Experts of a small language model: 64 GELU neurons an expert.
Below are experts of layer 5 (counted from 0) of a mixture-of-experts language model. Rows are named router (the router's row for the expert), up (a neuron's input weights, with its number) and show model dimensions 192-255. Each number is 128 + 24 x the weight over its row's rms, rounded and kept within 0 to 255. Numbers have three digits each.
After each expert's rows: a language model's description of what the expert responds to. This comes from a sample of Wikipedia text that the model never trained on.

# expert 29
router:130115171140154140128081122123121090107168126103102128143081104169115093097122102109124148128106135135124123136117082127157139141128124158133097141090129122101118134133119102108137173154104154
up0:120101131120139161117113170100115123101140127112150118150115150124118077105115132135175180151119136106138142100141100148131140105087130133158105163126132136125127110163174129126107112108129114
up1:164107148151163165150120132149158131128168132151117149104138102157123113171098161100138178164120150135163108111105113119160168113170122108086119104126130158128166118125173128131151117122144087
up2:139193111139160106162135063111122135156136075135130098153089125122159154165128087140171098124109158193091103111099158109157128098124157101127104095103141130120129103154085143113140168127164147
up3:112126127113184122141147109134092101127110131114088144152118034104142091124116136125119144096162118134131120122129144195138142142135152192112137111120053121112124156127137144128122141107149142
up4:111150127098114122164111139122137116131116148137098144157128170198131129081125091177132143127130190114143135124096129149135131081140139167077170126168113092209109127154106142081162134136169122
up5:148140132123171126121106131146077144123130110154091132137158145162166101156135117109138094166142110120130117138152148079090156141131130122105135113111114089151125130168149135103105128162133132
up6:141090111151167109139136114126107131134131092153136128129112074154147087143153096139100120074052132121134114133103112140130107145156141120121127122138165166077163117128131100158149148091116137
up7:137101138123152156129136165154148124090105141072123150126132104148102101119105095105116135131158085127111142081145085138125162103088148140124117119158112124144120093086093141081119119157123144
up8:150138153128207135157166111166149149115138115132145112132124120122156100108156137096126148184190141117145124135107102102165132100141121107134103109139135100157090117192123124115120140152123168
up9:112134147132100174163091128110195138132145081111170176130128123089116178142122085096111124171147158139111080143125094113145111125097125118187132123123178144099143134107108151118135120097117120
up10:135102105152108138115132097135146139085161099141096157110125106166157133118115125138123134142177118099140154179106077163131104108127198156144117118113110103118113142143117147099194149113157150
up11:162113140125186112123125164115094107144139125104138117087107113161100122115108115130116154123117134146117137075110163099145124159106139123133111132121105142117091116133110114137101107173047098
up12:167080142145123150160132151129171098133128129131121181151127135133106106130125105104127164074140123129125128101128088159102135117113172157111102141103131095132129115124150090110119189116121140
up13:160093151131128134072130124084118138106121142125129121143099072163131125109132114140165142114099130110126123132108140167163155180149148142158124135149159161053105159123135131172100189088114161
up14:142141142159093155133090164111153128108069100106106145107129064133092134155106104138150127146145112109129154120144173140089105135128105121153138134120144130096073107116119108139127121121126131
up15:123143155128130148132109124133137104149156128127165150171125121156097106159084123118175117087079197129120128117123153114149121119136086094150136087147087158125118120133130147086114108112147152
up16:112120149107199123125151152110120146133122129171135128142126090115150117148133156154165140149122102141146135117099114158130134143154138118128110092128112142137159126100091140160162124138125119
up17:166115109134085114130110166146147131106153156166108146127145132125130169086144143125122124132089135119110131121126075137165106128097088146095133126096112126096112103140152147144154171137106132
up18:140128130106132160166163111134127114133155128131135141168075157124121147115123134119137124139144156113167115142187146150148120136132100141128120090152135139148132152133144095154099141117136118
up19:131130175091124109156162099142166147101111162087135124183132136147105140174133129117158140129134115132142142135111137101117088129132136163143168126121104111129118154162132119126104132166078126
up20:174130142164135129142131147122077131162126124133148130114121143097139052122164185093093130110097108125126132125136150133124138114111115103137129137147145119126117155159107099154129137111124125
up21:134179154103085136133120089105154126107154093146132083140114074134121162101147138099158118161114094156084112119120147133104115154151121139139094140145111157085166148151122137119176115135119115
up22:134132112151090134158139124093133136116133130189140130122168107112163137166131121181078124104117119116130117172116151139128122086159162146112136104123146116140116226130092140111109142104156131
up23:126165150098170144137134124136159114117148117121111115119131112117147127105155120088150146131122143096116094118098095126119124078121074133088174139134151083155149177165102133121128160113125161
up24:125119138138156162123103108141116152117171140113139122159089144100111126152142115137134155123119165110138170105099150168161099124137153188118116109097126142142159127141162134127102110111096131
up25:112119146115133088114122132089122093101140132116069166115105176171105160161110112129142158156157129093138106147093108173159101141172123104102105118110095119116171125168130110081130186090135116
up26:135125147110126115153129124132163128146142067141107146122120122094114098144114089084102135076078113145101119098135118086128118107095139127099108133106146116113139104133113138132141156132106078
up27:142134153137158111110119133129102130152110120155112153128144138154115110122154205131135135133175118114096173136082125134118152162095123109165169147162157111135116104157112116140097153111095133
up28:159108155109163122163083149125106113115171127101110154115150106150146149114148096125122121101145122097139126167118099137149183161115148075125138107125126153155138118122120148097123147120133120
up29:155148132116152127093127102132148125134186128111146100154138130118110136127130150125113131123149147127128149151139160178135121135112061141169097125137133157114159146134151146125146154115158125
up30:079136137122126095126130108100143156138127095115124148168101098128116107115144113136154156128129125142162090134123120156164129131112127150126119162128101132104127130166100096121131137139079144
up31:129122132107141174083070143106124091112123142114125118090173130109110150158145110134133114141119087131080097086104085168086144162160097157134103101140106103115146138129072113115144169158153130
Single letters, colour words

# expert 61
router:084159100132110113139149112108165082159116141123141092140115160138185120144158150126137161162090171124129124160132127108099097130144113109150111139112108108118124147145141111129126138158137110
up0:104104113115121123122161111100185162110152122132148077134095102131123145131155190120094107116129118102133143107150126148133113146136203108157133123119136152125135100136126177115084146149112136
up1:115109102128137166141105104090131152168121110136077104074125109167100093162163084127132150172115143128103161161152123115133111136148148138142115132143147107121145100086155122130127159145136162
up2:109147153139136130104116113127108159119144109131138096121112172134128148093155176097114089122104090147113113134105145094075094094152154142118113110116150107139151132127106132153131101121137135
up3:134149115118138140174145125146119139087114187122161120121139111100167123115106129115126134082118122172118111114161145084104128128138082119159137173169125140123124112179149132117151114133158096
up4:152185117143160096122113122170116143152155142105161072115145147169139107122147144160108115113074115102151108134141111139162122137124153124115105148154134096086184118111166081145128152145103146
up5:093147120096126093129113182109135145103112156119150127151124138166114109099110126161172134171110123125133122098122132134170093125146105149155134163139152130134104153086125103128149129116097131
up6:093162142097107069182114133149119085135155142128115103164180143110138125140160099135136069113116156161150131152133114145112096097095105129126118110178103162116101125127183123087158137118107130
up7:108143134097125089143114126154162134125122125135135123130108110131144088174123194098102120133157126117141134100099111110089109161114143149093127124105149163095114144078133124134109106120115084
up8:064144131102102128160136134155119137178101126108108119120109135176101114161111157112106132130117149093121122088095133085068115137100101097118101130118137095110130125108132138115114158158126163
up9:075125136103107093116118139139167138144166086108101130117137179177159094154164138115116122067126142134092085144113131109139121131093123101074129157055117126135120144149130076115156182124124136
up10:115106103123168103095103156124110119112126117124082101110128099144138090121155165085120108154097151109121136103135094085182121111115118070138153075031199141133184136084087088145106114138149122
up11:100141137148084142109118146143137126117114163133123129127104131148136106170135126129148128113147148150127166146110142117120149146102124082059109106153134135160113066137137103122187133142102147
up12:128123124115174117107099130110138082146130147125143127153126134142141161145167143113152148115139137093087117138098154107149104149123144131128167139101168140124133105188093109100133116118116112
up13:110097130077111124161062134161137153076161140137097128124146163133129114137148094090151135138090162153188107090103137133092100112112109130167107127110103123090115110125136093147118097129131118
up14:112090138105119121164148146104093171132129104124128104121069129136154120124212159136124138160133146128113098130114114136109157116145141096079150132149134108099107114139130135083105132149172123
up15:130149155090144100160068163155100119121120135105159142134126129098139107103152092138120112129105125117145098130136125106153113105147161121158091125112143089139118083143144136087108120124138093
up16:089146122162127099142092155147126166095159156127147063121149115142132104121116099127153116128125144139105108157133067097159103119124160121095129142104093143156124131147172152169108135095140182
up17:144138144099142129113130152132108164115127115129137159074127150135121161141170097139166127111107151122064131140159167127137108167124130123163114133104161092152162107125131086117149080137153108
up18:118161149111071119120100196174118112117088129127123115107172110112135124109148112128156090089133131117135157115131116162143096087126104086133186098117183155116170131134107122119150146139117128
up19:114115136125074111094131131119114101131117125094099125124080111130100142147136121116128126134135140139087100113147105142163125092130158158142154120053111134137118122150133119088140150140102122
up20:158152137109152132134145101085154114093150107134084089132117125170118196112125133125162136111112185159096151110139142139115064132131123156099162165111137149149145138115143117123151125158103146
up21:094129124113132138142133126098124107097125139118081130133166092174086106157174131078175104121087143167123103131095138083135115142146134166159152126136077126129119188143139102133134143134113098
up22:114088118153117115132117137121116109106122133116134143080118091093115141125128170084176146086108133122134112142128112140122138132133120122157156138141074115121105134120169138080127157166108136
up23:168121118110146129153138154137132116117120180153123106105064168132083123189112146129133115146119115164119157117149134087131152108142108123164170122117166107148179122118121100122160150172115133
up24:166132149092140098175077147158171191140149098134112086126107143173141137137151166101142126124094144141128081110123162110120096155142156107122123139144106173125141123138145119091142091116124086
up25:131146136124138073128125124073084131137172136169154121135122176123123142119154138118128109132092161134099124103156152109138108154126118137169134150144097125132150089150098117112140126122111116
up26:136114117137120077124091100120125144103133124144142103117094116144115079119174116110151139160105095129112141153126064129146143094099155131181147131160142155116138126169139089083117127111088098
up27:143174126150150157123155096110095163117129099157159117114092164103149133108141120159129102177090120154121081110138098123193103138126164147113130101130121100105153162146173142127112093097124138
up28:128121132155119147119113107106099094109160125159115124095131100129127124113160090090124139102150155130158133114099121110162071052161152107129157102077135121130140136151132117113173147127124122
up29:100138132174122110174109112138103173122124117128117156127094094138119101117174130139147121157116123157119141116153161119110117128122163096122154157136097104091119099154121179125118137120160116
up30:147113111124135089141119171144160119102129132124092125154134109141110133164126131113162095157116111143138120121130144146150126159108162120151118139115126107097132105149142117120126134078145136
up31:092138125100131141179141143137123143074114127125135121133150068125159131098115127096162141142125106144094100104102126128055162138147152105142150145163121161110119143156181103080130112117132115
The and table pipes

# expert 21
router:133153128156127153142127098118139140144139121156173149087119127119125146117150144089153097178124073156122161103138138126149076128145131108100111147144154131131124133171074194109123114125133119
up0:156107140102117133074117140122089156102120099139141151109105159147119140111132118116129151136097098119102140108127131125127148118143121098131113138122145143109107106121095156128106139164111132
up1:098140104119125159109101127119141146147125117135138130090116144185107099117121158113110127149075102162155120141100104193132090102161144130072132179089101151113091139096098140124114099158079128
up2:103115150107115102163160165146113122134131168173136124138145129132135153133122150096133157116102107107123098138109133125149082104176146137133140135145150125107111136119129150088108130109148139
up3:100146091136187140147113121096150122120141155123142148155128104142132080118155112122102095138142114128158085128140149149147099161117129114121156121194135113090109114174112112124119142116131123
up4:117149108154130110146153105113158128106138144128170125192130183106127150118112100145121107134108085119105137097084105122104115116126074066130156140087106139128124151097138109119153168132117173
up5:135144166170115143163116137128148188148104122151125113069090152091151113115089113128095102106122105118154137141157117160135065124118093110115120144144136128133121117155103161122098129103121121
up6:124106093129113097119175100084136113128180106099123118146099130094172148064100112123092103135131086186118122161137110169144137124100110114126112125095074142135130134117129092108126087113147099
up7:146157135121119180119077115103151142142149115126133120159114114097152143200122128083110126096130153138107121092132123094131097166153183143090110115158199134134136135154093127143141119151128150
up8:062153101105158179114099107093133155096130106096120150103102109138141162130138089136132129173135123160117130136118120094140140105130138058098176166150121135136172165138184116103114125130083129
up9:129130125133153173101146117151135103100090121104111112108160090079152115109120105141103135124177099118085107140084150079164087129141103096132126140094117076148121149062143121119168168117076158
up10:140131084138133126188112097099137141117116144135108164097172126161152131115159125121183166137103108100114135154093154100136121168101145103118095120134123153122127122165094139132135149114102144
up11:150155142141073117113113110173126127160139128097174127128137121138139136140150100072119147114164118145143101083095096108162161174129105136125142112103148156143149087147107146129162106143117094
up12:119087131108147104149100127128085125126112137118178146136086099150111133118159135121140127106117089135108187116131155131118147105146087121162110113151155094174134109138097139105085112120144123
up13:099106114100156119130112115147077076115173113145112129114162150105100116131128113100141095135133116116180147111138137131159118183151120054109136117082118165118091162156183108115130122110150139
up14:147122136182132102187111153101121153166133138113088154140147125097142159124107105129121164116088116128121167163134109124126056152168105116093086124104126119118161166140134179124120131121116089
up15:123075082128141063166145143137139147146114142074107138160102132133122149088139126133124101124121120117132096117116115113113140190125108091121141124129123094113089147116131142115110130167168130
up16:142128113160150120089104121099138133122097102109136111151139113134147162132116118138111110116129133151149131139141081152150112138153107076091128105136141140161166161154098117153087124141153120
up17:136134158130154135093147109138158107170145105153159125116157147117121104128104135119123137140099109156085143101113118113125072168132156105142171148135135116153121099098120126109108106164102162
up18:116184109137149169123121083117181125167121100128120122100126077117143106138130171125147100125125114108110153139145128116136117091139117167125077112145168140137118058170103167088142167087157101
up19:144155106119126140136079117143148140148126120139115124111132136163088116141093132108147068158172110159118155115136098151117132134115148139115145174142156135174110096165131174113143134110117161
up20:111140137129107131153133133138156112136111135172113129114139117109123096063144122111149130115131142130103141116136146143163075126080175097093114124121105114138099118112096134149084137131163135
up21:119122162138123133088134144167127121145123164064097094143047132128127153121135120123129150105113152128146168119127121102117155153122144176085088127123114133133155136132161130127126097083120156
up22:136136116102167146124139119122119126150150114125135116130111133105133197151147153143099145122145133114125119151152128090112117136144105125117160092145122141081111109118090118096123123153103124
up23:138095107132108108113136112081130151120139121087156132103141138130096146138120118117143122071100115158099135120123131132148138144098134092098168132145160132131123112125123157100138108159140175
up24:115150119136096133132174142142116165133141134110106140123107132091151166123113166068112137125160119139082129139137183149147162120104136129127101097102105108105123140169118142168201153112110133
up25:164131154123182101156105134116136152171073144119119133158101133104123096135162176137123088168132120157127189153097138077065119099109128103108111120095093104131082152107170107116169129084122124
up26:153099084138113110089126120161132129110100118126141106120131159149113145158156148109144127181113113173114127136140081160140098106153136104162115108126151101111117110147115147136071089087140113
up27:141146154134089137150134159138100132112127115106115124124096140097160103098114089099128160125131075151113106121126132106156169151093101103153119120085108124172128102132114161102091152129152142
up28:141138153188113147122148129152102121127129111146141150147153100146154148128161148116126086115113116112098178096126118064121111112148137151133093102153092102121128135118108130134137144165120125
up29:150092148137109146123139093129135157110112129135156143125148126150096095124149120129117131153133158143132120144137142104078084136156118089134131154121109155111119105112108122177141138147137088
up30:160130132144135108115102110136055123146120176140172119150137163132127121102166117143140106116148122167139080117148131144132084122168120135141145119160131123082135099133119132127138083145105152
up31:078160143117111134108163138136142158133145092139133084121112156126095195090137118152104136155115096129116124187120140169120099108130147124120128118136118145160107131114140098125170148154101130
Given names

# expert 56
router:148113140102126136103106104117116165104152152142140141153147114116117160124164090108129136139125114129153098099146138114128116144138096122153060118136129122080152124164118150155121108122142098
up0:141111117135147122123145128144118117133154086127091116108142158159110131129128106126039148136135085087142102124147142164128081134165104108135138138133115104048130108101134051102136145117139127
up1:151081146145122116187099102158136098136112120151131133150131126149121103120100094191119135152148117142126116110128125147099145153125139137110118107116142132124151119159145153141144147151127134
up2:175118131100111153115138109095155142164132178110161186147129135101110083127162151140143141130140133151128113133159106156108137119151114171150121120133134104167132118110119132126109117150123148
up3:126116133099113151110155152123144130119138130138135123139142139156109148123145141143055127127155127138180081121101126124169098125124105129143142136042137135132130139131111108126182120097128127
up4:118145086156101128105117125120100152159138132131131137114122103106120137135118139151103113128122112115136131133161150136144129127127137093139086108056121151122161091150145102085132111130108123
up5:142106123117123133111139115116122155096127135123125152085141140137149145090142118131120128142128123134144084148121146093148180122127128127127095092152151130105129159143112128113132103100121132
up6:104118094092138106127102091143155155123143112110140125098190124071081127102100114135125142079104142106134091119125085139100099121121136094153097071122130116033109123121109138153066135103111160
up7:154160097149124119120121120145142119109132086169151153170167146137121124149151096140140092100124147164146145135135111122154113104133107101147118063176087096100178148144111097117150119151100115
up8:148098083153132128118111101080100106170117101145128174126125125143118137151142078096104152107155118104170124104077111182146100107141105143116102128108112130133107116134150132116123123107140128
up9:133116144139134148126121139174120147141170134129142148127138152147135148125148120119137148105130176095141098154115175107105127118102145151115150107147125112148122126136136099142084116117115120
up10:139151112114127147136120138145108135155141135140151146120100132100118158111126179105148149150138152127153135140126132177153115132132163161179105138146136150133122126143119128111138139116110115
up11:136156126129122117139141133135158150120136164143165211131066148113120143097129121104145101109159089087095092184139152152105142176091128116081149137150120085127133138182113129096084094116157113
up12:148101156110109124103131093178119061116145156116133123153122115123159098102080150127105095093161087131146138121112109161152113143136167123141088117112068114143122148130163127121133086138155169
up13:155136137133154141144117085152116148108148143156135162166143126106130140145092129117143098116162107123105171124150121090109107146157132089151082091115135118143110142129133109104114100111133137
up14:140111117118114128116131108136121165153133118109121104135179115163122153182130074151129121130149113147155108141111158179124153111099147117112132181145140098154114142141150161125125154101106138
up15:118093119096137141133153120149124156130168101098129103139088122148112155139140087156142120125077160124149115150111115154147098088132155120154119129152146133142142129149114134116100114126057105
up16:153087127107129127109086126155147124157178110129125170140139119164099115115134130090120113154148142112116080138169103150139101084147127137151097121145150136110138119124122141130138141107107097
up17:143162097107133156137115087166093169119140146106169138111122173107101086117205127079122134163139137098102130127152154100164117144137128098140075137154090143116174130150141175068105106144147095
up18:124121161129089119112065135140094131119104121137124097141117132135127130125215126182138113146116137133153126089179117138117134163123110113092083103129115130136097110178111121153116118172131147
up19:148090177130132116114106145105115110116124103126155171153119146161139146102118165103109134093131087140123136151137137105120130102144111135148079152141177081110173064124104140115097145123148083
up20:125104111115119099082125111121151128183189112180135131120097113143140110153164148124130145127153149129134102128082096073125113078110167111145098145086119146121105177158153122119087118106109138
up21:154086152116118100110116116133132110137175131138137166171174090119151124099133144120116132148125143174143120124079101104119117126073101179130076157151128106110133102164140158146147086116111074
up22:168097124120144122094156133122108101152155075137145111105136137065095141153143102118100123097139115135149088137143130175124119157144125140135128131098116163116121107155082125108137123172107096
up23:138117137135108143090158179197154118135112150116127116123111126122137149158119118134115125111137139124107111137123108127209129113163115135138118155121116133127128147156088116137127131085150177
up24:191137139138117116116110179120122112136121127094119157106143137113135122114088105101077159104114128142143129105176165091153100156139115157130155133169135134118108139123113136152129140147132100
up25:087113163176130132142129090085140071124143112122103123115152133186109116153158138130152152140143099098110111098090144111134144132118106120192141120125141119151097136056100138098129122125097126
up26:066115145109153115131135114112120121106165171124147153125130130115078138132114130130134130127150128114131122149166100138157117137084151099147088109132139143126119101167138147131132094125151133
up27:187107125103104162121071148136126086129120103110173114151113091120140154152133070131097139122094161095161101129140104136130112129154125082127140100155098123095154111120187158093111091083106117
up28:144119077079145117105135135125172131135171113095125125103125118115134177127163165092112167142129095133131124123128141134145150116100142050164129138130139103105114099125120131135151137153153099
up29:138125124138112147111109143090096147132154147169104174143121088131108119138127099125164169167098083173128122092129190138103094130106086129142091112134116100158134122122104095118085108169128112
up30:147167096120122128133087058153093130143160136164138125137145122136100103142137142138167164157151151129084091104141125118136085092105167130151118100123064157168140153126137115156137118114202100
up31:125148110139159133141121089095113145135109154133164155104103103107110117128115131149113081097107129199137140111143160095121109137113113113136159100139119141073173163151099123147159083110108111
Quantifiers and determiners

# expert 51
router:088155133102124103142170096142116097133129120163120124125116117142131164142107143146119117166087148101194108161135167134103123148089138131146100181106065105131116131115125075160159128153148096
up0:139097107138129142129132129152122160112139109155117141151124101109130106148149161118135119152096153132137169121109156106108123121064107117091150136156153152099132110128108124154148145082111110
up1:121131154107138103135072134082118131112119104166131124101092117114118116183159118127134147133108100090071126121120123136169135120102081097106116138105108136096135105161082120104131108145134186
up2:174163145120107135146107101138108134118149135094115116129089156129140145120113070121143125093114096157141112141124131126109124124123129098102096177122121104127108119084113165127126153173108099
up3:127096130083129148166151126129122131099127171156129146187129126096126116135140131111152121141105113163089138149130114124144112197087110095132103154147133113152133140099141141130081096127126124
up4:098087117115115118157104101160123103190150151168133136126139141110088127144166099127106110134134084125103094130144123097148114099147146118109118143081140119086122136100097122167146126073110154
up5:119184121120146099099113105133131118107106160142168118127132138138104147098145137102146070147146156128161091154120092144117120075170158146106131172108103127103131149131103095117140140135145149
up6:092108112100121154128164122163122143166139136149175177124113100096126133114163103163127109103073129139124098140095138139151113114161147112126121126153125159143123121148174148099117176129116086
up7:122154121105115145135121109165104114139180093109121144146110171126163103108125105133121106114107103137173124162167131141136137127146153134064151136129126128138168118170123155149166159160110117
up8:104093143075135122139086138124097144142107093168115155112110143124125131136164113157143107114090113131160146108127093122126102116169129111142144099107091135147168102166108133152098121163113112
up9:142040134123131155140130124150059132140098175127138149180137153178124127133133140127122097116121136123136146120112145140138078136074156151125106115163101138137169117156147139108142134179106092
up10:110114156106071149092164115112142128143130107164107115183121131125062131140125126130140114120150100168127108128143112158150102128201120122154129101102134118163166108146111120127148126114083124
up11:122116090142157139132135147175112128145128118141141108115107175157086124088140138149091060099105107124117162171108141109054095159120116127118128123100125134148153129125157178147128156121120084
up12:104096105097126093145087173121136133144161134121140091150132122123107171152149151153113108093096116122128089117138094110112112120159089110137130123127121127144132105143116142157109154170102131
up13:142126086090146130169090115108140115126116113093145149110130112156142159140164117154128120109132082130121155183181093135121134109110141145135122155083116140148138132166139139124141146102140140
up14:102121137113110158138179189109145137146132138134144162093097167163121113136097128143120126160123121112113167091097155126102172110132160150130135144137145113103105166101120125142123125068122097
up15:127141146098114095073116171100126168126117092123131133113152103167112135140166143166119164111159106121105161117140094184118095151102089125097117122135107144137144081127089119101077121150139117
up16:140141127125109078178140140152118157103127127123118175116127120134146139158127139128122086108152122140103096105124079166155108086145111128112157130127119080163092081154150144099110135102123117
up17:146145118103180164159122172148135108153145146128125134160090157092124111129104123145128118076126083149106112114122163150123106135114170146156096156115101145124118163069161121078126081127180153
up18:148128128075123141157131104131106103096176165126153173129140099160132114131145093110093093129124118121105104165106114097105153112107133097132101098183115135123132096104140128122106115140118120
up19:106169155095159135132106129088098118148161142130157127164141111098131112095127146113181125124149129150099111159125126142127121122079113153119097146106168152144157142128124131107134137097142131
up20:124115117129105167138089101159113093141107143100104118156124117138106166140170083130136084096136133122109075122117132120110129133091120147110120115125172116125085111090165160116104146155094145
up21:109083135119138142143133134151120126159098068112110146162062121097124134130081113121113118097123165154139102134118122134115152070129090175142113156122112108152140106129082163137125162161122160
up22:121120155082125167130110084084103113091194125071112159116133109173127142102189170171140143106132104105127143125100145149133128141082115171114142132147138144111140137130104114085130123111143173
up23:130109137120159123119125145171146135139165136107079103117108162155136123163057154102110107114112128139112133125109124115158099108082110127114130142104135113097174087145175113104182139117172152
up24:148164132126163112091157124139115159157120121148103154113083114142104085106098161096159125177146122127144140124121100135127126121167169111123115134135126116106142131100135160133121084123133136
up25:089147083113109146076122095132106107086118096135142115143158157086120145096111123121128097125167128140141089151134119142086101090130120148129134095144118087157132128084069128153137141144116157
up26:134168148145127101148071108163142146122140118134145164120132125181080141088118143130146102147162140131162092123118101167122134142118146125126127144131108155121100149138153105139101115136138137
up27:088127128123101110111109137139126132180085139122122171122133132143125101137167130137111099118143166097105150125104120132093096165091158131120196120173136099150137116106108099121131144137154131
up28:087121153102076106136145156103127149129143076164159169092117129142147127107115139090134075110139133174143115125132158143127130091120121128139152157130113147152134097104096137128132113104118131
up29:164117105086158106137105135094110111139141098150148148147122081162133120124139089120084124109104137074074131137128124138116118128144152170171109152129135127139162132161142152122142092104119140
up30:118129094114110123143108111157165185117114141115096171139139153142101138118153153111135135161102111169150128094096118145086126115078099131099131159152119102131099145127111144122134137149131120
up31:119132138141127084093094081134104106115098129127110129131121070116113146124166143172134156149120157141113131096156137140171124097122150145113159109147120114142132114161124117124136126148117104
Closing punctuation

# expert 20
router:108162104125107084153161092130158078174119121143121102138136153133161143141116130121111115141131123119139114149135144100121150147115100095161116147115099101099154138116173085125140121181123058
up0:128153148140102124122125154141151115121090122193108134119117114126104115112129095159149116105134127089106120108094125150181119110159161160075104156091134095136101153114158147088103132164116126
up1:141122115113138121126161143159121158145147123125128145123144145095133113151092094101082131101102107075132106160094138136142112134115129084129155128111131108094139117134127094131161138120090131
up2:127136131124131136136132142121121128137169192168133178088148070175124140120109154161149151120109153140104151161092151170126119099103121096101156162123163073166172135105097141167075115159155105
up3:145126134185099123127122122156109112132167119103147117140150106105124117092133087070174140079132113144087113133145112156094109139127127101131118099123131111117135138150133146069134127140129126
up4:155137088162125141111128115124129119120117101117142120122135095145133109095156123099094131111113108134122093128101109099080120187122149122141142109136118114109134068179133109108098126146111091
up5:112149127105120124139154146120120156102147099097103114148114172133104127134126127129095122153109081164125139093099156117148128151145120128146125101090166092152114140106116109112183106123087121
up6:149124161160075136149130131151151112119078123128077122106122126120126120140143153130129111065095119090131139104154068121126101124113143105097162126107161079070152164156103125117096136180151138
up7:097109125121123159087131118072154141106095148103106129099191171167095114158154114139142123096119162123138109178165115133146167121133125108148092138062159128119132118099096105114121183171117143
up8:148147109151125128166149141167154186085110119119148118098118098133139156104127183139128130104120132131155130123140132126139094102128097112108134099050126099104141116103096123122149169182135127
up9:157113133085113135118084134137117106128111119138135123165110106165134118072137156151121098156092088134127115150104122153126153115153132135137130131114123084141176107130147138092142113114129070
up10:126105119070138128133154138099124139123070118123157182141115149086116136112108129143137138093099105139163086136145115110084096137179117140118148150116123087128134140100107114114128106130106109
up11:100132155106140140109128138113145190167128121089128117118116133136122101125116147154115112085126135118123091053138116140139118148136179149076134122152123115120129125126115103109078107145138114
up12:128128123142152138131136120115164100150118105110101097133139088141105155182114154158128121083094126113147100190083155122124094109129127168146109142148123125097175128158132070133143111138085141
up13:164105138141133169079137123156124136132149103125130113143145143182129174140125153134094102119114142125071118093186101134174143114131138116083191131134110134112169140099135126090108094130105156
up14:123139159102154099106139157129139129147137093095133118152141094109105128102122142108104101120126102136114112150068147140137103178144114135134173159099084150167141138110121126126162128117137123
up15:108127120148163111098118153118109124146111148147110143111164142090111160110108108147112136095071164136172102129100108117131095131062126117128122146122111124140107086106135114112117185131104099
up16:097152140145139084132147134129168144185152102112138143111079113101101131151146136139116090151107102122107153131153113094160113108144133096130158100153127091089121117145153118115136127096145145
up17:143134136127112139060200141152110120113120108123108113131118124137137176125074118075119154120120110093148123118123078122148113105101097132100134144137116130102139103097140135076162168145137188
up18:130145127142123096137136134120101138111156173141159149129178101116123139091132053101110136108157129139090111136169146136107156144160126119104179145074130148114129130123105110105091132170100087
up19:119122182121113102136120150102108154126140109129120137111110177142137134121147141111156144117079103107067120120127082128138131118102127149163158132141128063142173133127169134137186150119095124
up20:134149139127130141139127120133111108128177123124146165130139147150101105147090097127113117146140086128130064141106101136129123124163086121127123131171118141144134121122126115095136118096096130
up21:130117139112139152119189138158123089103133115117148138105114132082124118081083156106106154063108140148138091102088122130183086148142140126123125141141085115123141142132124131092125179135126091
up22:140107123155121129133122145137134144162151155138129115118122131112131106151192186124139114149118120084109116110139100113124118130110113091095141121176110106087105093154126086070139093153143077
up23:144141133132101112181104152151164128108122112151109191099106142134091097078154084126071107123125123104168106140112117084132150094161138140130124123143106077086118174166138116099136121119104142
up24:125099139156099120081119149132134136117136101104069129139121144190124144131124094108115165142071142112102103112125138112145138158121137102095147171094172112148165120136101125114159115110167094
up25:096136167108129106152159155141128148147125085107092114124114113149134117169097126113126094125107152063126070170093164140152114131127131106117132162137133127110149070117186133112131130158106109
up26:123104141157153108126140138161106106099139137090113128129160133178150146115104122117092099067119137153136139125165116122136125200135147154125156129097128108136140120118099107091159146108146129
up27:115143086103161117117144185137138135120134071122122085117115117159144141130145077091138151110127116073131071149101104144182138109101126145109135179148120133113103118135109118154188119123126142
up28:156136128150118080112104137135130111159105144103120144145062126151119129152116140107086115099120155135110162109129126129144069132141130123098200118096150116119155179156140131135149116130106145
up29:087137116146141086121116121182154137110110072103116096137193135135110118103146113140161147122117133081086130157113121138139125137160115162117126114124105171146098114120130104140156104113136145
up30:135134097144157109175135161118162086089100129107114118131131082142060139129127122148126123115057120163095102151115090123123120119096121155132151144127121127123139140093141092098123122123128163
up31:154156090175087171127102134137154128133122146107138093120102144129116090113116101094110104132124139110107167181116100097142122147131130113126154131125124097105118121123139124139114129138121170
Articles and table row starts